From a checkpoint of a small mixture-of-experts model trained on Wikipedia.
Experts: 192 experts in each of 5 layers, 32 GeGLU neurons an expert, a softmax router, a shared expert of 64 neurons.
Training: a variant of SOAP for the experts, 539M tokens.
Below are experts of layer 4 (counted from 0) of a mixture-of-experts language model. Rows are named router (the router's row for the expert) and show model dimensions 0-95. Each number is 128 + 24 x the weight over its row's rms, rounded and kept within 0 to 255. Numbers have three digits each.
After each expert's rows: "mostly gets" lists some tokens that are sent to it at least half of the time; "comes before" lists some tokens at least twice as common just after its tokens as in all text. This comes from a sample of Wikipedia text that the model never trained on. Tokens count by the router's weight.

# expert 55
router:111104143168143149128158107112135135177135163110131126136122090108142135127130162193158149158108126133165153083128140133113082118115115133139087113136159115120176108120106155127122132142142139153183145128082157061141139153095119159157122127157116122109139148123109095126146143099104154138
mostly gets: " Genus", "History", " Species", " Coordinates", " Votes", " Candidate"
comes before: ":", "==", "\n", " |", " ==", " information"

# expert 49
router:119144135102106091129126162144116100118109107158130090097114055122140133158160154120166084098115099102125117120139144131128118143131166146145150118159144148150124102113148124151136129093105106139096106103146105144099090094117129128120156141113141122084153153090106155166135181162103124164
mostly gets: ").", "\".", ".\"", "."
comes before: "\n", " The", " He", " In", " It", " This"

# expert 170
router:138171098089105112149114086121168163154148079078129113120127088116123106096145161149117073104144119111128153137106164124150126088160093110135091132116118153136136171131110095128137130121128115102153144127095117139141106131166132144131142126144120096125152094081073125098150127125127118157
mostly gets: " established", " based", " led", " moved", " known", " held"
comes before: " by", " to", " in", " as", " on", " for"

# expert 184
router:114170148122157155111156167093127180154112130112117123143131136117139141148139155180130123149160171105103161157143144115120113147097140112156133105141149150167142114150145135103089164129110113123122148141108147148145111145121093139166140125177150111075108143155081125138158097097099093112
mostly gets: " January", " October", " December", " July", " November", " April"
comes before: " ", " |", ";", " votes", " –", ":"

# expert 26
router:084093126132124122118123181120127160127135106117108145141106130115153093145113122106145143081172130115100131145158125151108147101127116127157169088148092165102091118116169132097100110138155160098083152145120083138137133090099101139108156138114118136154167117095113160134130119131103174101
mostly gets: " post", " its", " during", " until", " as", " Post"
comes before: " the", " a", " The", "|", " an", " In"

# expert 31
router:168143123114079107114154077098113116107122153180149159148118130150151152142133123086115158134126126135158144137127106155131118134144157164109140104107082086136092127149100098144111108133108133166172146137166149121118128100073142147119090099129142097107098121177123107135155116143106111128
mostly gets: "gra", "lea", " con", "frac", "vol", "fre"
comes before: "s", "ve", "tch", "t", "st", "in"

# expert 121
router:089114134108108110109162145140134128143129118112097155167144095140104166138148123152133150119108173129173118093102098100129164119148112127127090089149192138112185131178145131136095162162147131160150097130146161087129149137141114141109147146135106157131147164099114141109136106125150110126
mostly gets: "|", "|---|---|", "|---|", "|---|---|---|", "-"
comes before: " ", " Total", "---|---|---|---|", " Preced", " Party", " Year"

# expert 166
router:108131160156113101138123115089080114101112136169137076081141100131144105154126130093158106125085127146110084126122108109141123164150110163138128105144131125099108132114131079118128140091102139191115088094149128123124138124096117093143153147143109119116115155103111145130083105178122128136
mostly gets: ".\"", "\".", "”", "\"", "?\"", "!"
comes before: "\n", " The", " He", " In", " It", " This"

# expert 87
router:126115182195165117123096140166141112153139162162119137158125142134139135158126110101123115191145117147128130176124105104105172170139101124170134124139101146156123132127137114114124105160119098085104138084137118135150125128160166116131102126107133129109098102131136129107102144186120151130
mostly gets: " they", " he", " him", " she", " They", " it"
comes before: " was", " is", "'", " had", " has", " also"

# expert 102
router:117148176134130140104130152079071108112117085148140101145123139172147156157124151139157141126151157142103157143165108094121121146072128134139135091162149173151125127144155120121103161106141139134149159168119130123155118143104101130139164134143100135092117170165118141143143109119120130079
mostly gets: " January", " October", " December", " July", " November", " May"
comes before: " ", " –", "N", " Olympics", " later", "/"

# expert 29
router:105117162110145154119179142141157161159114120163132142149111117106150164143107120140157126140117168158171146114060124140160132131094133122135159127128118148132145116149129157097122129121132162143126075111084129147147147158113114157147167136148096156150112141131111147072149146141104074111
mostly gets: "=", " ENG", " MF", " FW", " FRA", " BRA"
comes before: " ", " USA", " A", " S", " Al", " K"

# expert 106
router:109147100154109175139102098160152118157182144105122135149130101131153144107142167177118072130126121122170161136113140143151108127139112162141118118132149136115163108116113170131134114129148128156142142145103138076157094154109143163147090108133113099095139131085090115099156140087134142141
mostly gets: " Preced", "Previous", "Notable", "Area", " Known", "Other"
comes before: ":", " by", " a", "ed", " birth", " career"

# expert 137
router:113120128161137132156133122133140127152150131087135122140122066132129135166155157170144114148122162132189129094155152123129088116127097149148115114122179125170167119125126165110141145136151145177190131130129166100136111179117098150157116153120107137131153138110119102113151161119155136131
mostly gets: "History", " Genus", " Coordinates", " Date", " Clade", " Length"
comes before: ":", "==", " Born", " ==", " by", "ed"

# expert 18
router:090110140132148119128106162160116145122101134170100142112105110112178150173114136138144123102144117157123141154126122142120156116136153134142146107092132134164089105098157130129096099109145162162087154123127160140134147107080097095150170159158086109099096141104135141142092107138079115118
mostly gets: ")", ").", ".\"", "\".", "}", "]"
comes before: "\n", " |", " (", " is", " and", " –"

# expert 128
router:145152158105140133124137150132144135084120169069135133166118108180143129158109122121115074127117144104108166170127137138154095135126156091177105150144118148119132109175123080125115152142072136119096151111107139129113149138143130122122163142172095149087098131149116122118132111115102141113
mostly gets: " election", " victory", " elections", " tournament", " season", " round"
comes before: " |", ",", ".", ")", " in", ";"

# expert 126
router:100106149142115097119131101101108128182160091135093130149116160136129145065114101097086102137142129125134104090125145108119156128122121092116098121168114147156098139144143097147126136137120151158093120116167136086123100105142129099174110137120138169100141152154137133099127104159098179126
mostly gets: " which", " when", " who", " where", " before", " After"
comes before: " the", " he", " was", "ing", " is", " they"